Weights of a small mixture-of-experts language model, trained from scratch on English Wikipedia.
Experts: 192 experts in each of 9 layers, a softmax router.
Training: a variant of Adam for the experts, 350M tokens.
Below are experts of layer 3 (counted from 0) of a mixture-of-experts language model. Rows are named router (the router's row for the expert), up (a neuron's input weights, with its number) and show model dimensions 0-159. Each number is 500 + 50 x the weight over its row's rms, rounded and kept within 0 to 999. Numbers have three digits each.
Before each expert's rows: "comes after" lists some tokens at least twice as common just before its tokens as in all text. This comes from a sample of Wikipedia text that the model never trained on. Tokens count by the router's weight.

# expert 100
comes after: "u", "a", "ig", "i", "z", "h"
router:517495529509476506489569465514502460486563573468491540519480434462501432449516569533507452522591499441459517495463466511409466541530620488487533448575461447570470440510545455462566516534483485496619510535532469468593492556506450495602581442473397508445437562454558503449437596471536460508523483506546593496454565460582463484445537499424433622453424570479541529517513439468470542485575474548576523560438462469438443508400570560510507457459480503581498527409437466488548530372517507
up0:454539505467465588592503518500482589478483484502396527431551482413569568550507490510481436442408508533501463478507455527509529505432550551517481536526493515503400509611525526421486507441454455519464513454649489408495439394513594519456432397509563462521498589554508578508483522527420554528491512527478634520590520440420474485519455533471565565525542556463468483536439512455515488508465506454567490470449479473373548563439488436507497571520460506508542490417424511571513503526534425

# expert 54
comes after: " |", "-", " the", "|", ":", " of"
router:501514479539462486490495559529436533490441466494457464471461491495632479450545484536505458462591445510517619500489590542446459442479540538460510502518482436418579504432446546529470556498427504449446468512518508565531576481537510498583407396610537480529567558501469443590528439477435582483529552438428517532424543500495527467468492449530507453478599510495477539481496538593498474496515511534538511510467545591350508483487498530586435448598384497490515455513562469557545582390488445
up9:580533499540471543532503484528514516521523378472426493499517445557447578501514556574562453438451477447521491511519510434561550535513572342482491455406509456496491411542505481589518490465482592450527542491446525601524459510375513494516455500436475507445519555561493533515559527416541398528433603537500465470459513529531509470408499494466531526379482501475536406487569543499522518532426636546528421464504515450633462514427491489544526573574476464435462504474548490482495446482495505

# expert 153
comes after: " Le", "le", " De", "é", "e", " de"
router:511497545437441504459500484435412456559590521584415514515491506535578510414499427519564540462548464499596589533562545499475443510494475458407459543509437562550501522439496546454493516548405534448549466489535516495538516487558532508505508539410586485433453488589586608402417507486526496467560605545517523558519606498576483624439480526550556469531495477483549452591467500519478479548495446449407412566520404531403470438473493506534488491475532440524490516465470428513521538514474442
up0:537538549459547538486529513593532475522511507500443457465530470515485471442572513447569533545485470466533533514409612594560462646421523480516533358430439492530476460480483467540554404490551424523487478572479476583548502555474460538521523357579513387530577494491618548511486457472449458551485525606472513509533518423499501492438529496484560528412432519446543510487439521464549427534540525531472457541572431521515434508418474488597483497472500505567507533462452527423578502469520483

# expert 91
comes after: "\n", " |", ".", "s.", "==", " =="
router:460449387500456458467469565412532469467496425487410507541532428483540483578525449467513514512453556440513502439390492460550422508487524524449519472442581462528451494580495551549548511427459505480467517427474596462512585516473429481574605473509564479646506471517471596426504530443558542488515539472428509572574478502527518637459520536492549540588501543506484384466434491508422550468529464562456461431539440502448511543448491461558462505453540443506530454538557570552436502464558533
up0:512578555505461518366442512524549537428507450564503430493472640474501620500637536524405421589494464501581493446538480464516544588536540530567504573479486522423557511466481490504478507507550504514572445450463427501526483554438538461548432449513502468530494483555513429434482435445430484533552504456488551576526459419438488510454565540459544518528432400553522510513524601468401466451535454501509533521549500484497542464447468514511548472473475498535547411504434387454451397455519469

# expert 108
comes after: " |", ".", "\n", ")", "==", "s."
router:459438418488473519451504553527542468454554435497532516523532445535521471456463401437520552495411535457498490394401470538562423465484481488534570495469482449532458497569455546495507457403614463461515497460541577478507523441465480526588568397554576544509511510522521561462468472493581442479494580419507488503552547500530513455457403560461488532499575570426465478455522428535479537532475441522452501440562478582427535595443544428432434553557432427507454475527518553618513580447559549
up0:599485457522527511505555420602464523487532575549526436413485545459478448560475499431529488453400530598527468453460583435436620495516497551543462456441467468592561508503446513593501524467479508560515552508513404523477433517574496471462597511520455493452476575502484432546555547632522479518486422511519460457378439571542481447642386512501440503481441567498477548570505502532488540544430529414538532505488540459474493507609515463445474492547530561469519466484525448507488522524512510

# expert 85
comes after: " T", "av", "u", "ok", "ak", "f"
router:466539627515478592394513455460569440546613462449529504381498419517451584461504581498456521512519494492567516530531513457404515390533504512495562533452437445494505475578568511479397507520518549477549535504550553426538528527447418576468575474509497517426553488441449533471456558552546476535564444457462561428429493514466463514501432473406489448498466506564448564455576432514393521485518552509549488444444433487496498487491525592500447492617483577513515540509511458556441443476493546
up0:448406530509448433413487516531561513489483529516418532453562536449416344595564448490481427554494516502572558526491441607496458473544536481532512496458516539454495453485484474529529572406534555486419563598527478521570521554457574581573465493540419560503525521510456513507543501525394530527551458507475508485461562494583481569488506581528503568501517484431471396419495394497420405450484523551525445552541592498490486488429489492477483525456488557491533495473587508502512462503626560

# expert 81
comes after: " |", ":", ",", "-", ";", " by"
router:557523467480454494400473411430446538450535440458527442494444460514547539500569431517480477467606452531520486453555574446572472486554504632523470450563486460388640531432510525495551555475458494469562449568551502521495521494579478491443435456453539526595540469504551423564465431464469540463569528565531467549480534457578591522522496430520552456460561527527424521495490514562529474562496398558547533437522595458405544507482510498524461474518392493506475434580509433511557507464546465
up0:513563502436531433501555484445464422464516543524517497484428530569509487473466466384490504500542481487583561505535536459406520521505539481503482561445471521425553530504430437569454463468436536496556439580471481480635481459432465561579472553488492555445436504561542508503506450573494434605531581495467562513614524428522527527513452543459500510492425597538507529469523500429538463489499454524462504511453480599546485480468543480510507398556520394537550404397430479391564466491414590

# expert 127
comes after: " J", " Y", " E", "ar", " Ch", " Br"
router:540480549522507562444564435528460471521530500595395559449464428487523488470499555526445554467522445544510549487546575526423512473365490549525510510519595515574550541462579575517535494500480478498603487470519449454574519552535523447465557445482571427576445557449549442439484584482448576568462436456542551529510519372495396531528457416418426510483536467530512523553535459490489457489495464614386473554438517543379576411499512477459517515506494458558501514482448501504509562474485475
up0:506519549481574519529545516477511461506542568529459613485540451479404428498497510510450543480417580439493477494428497463449476506454497481456540507488452543469501614508541425465398462464569447480503464424541416518454504511584465434589455593455501495514497431614463519541502513503467544571493594402524655552490499495534520616505502493495554494491428525509496495479515539549450418453548498388497453526578527507457462441431506521534451469491535520507516406539596352531439508512509543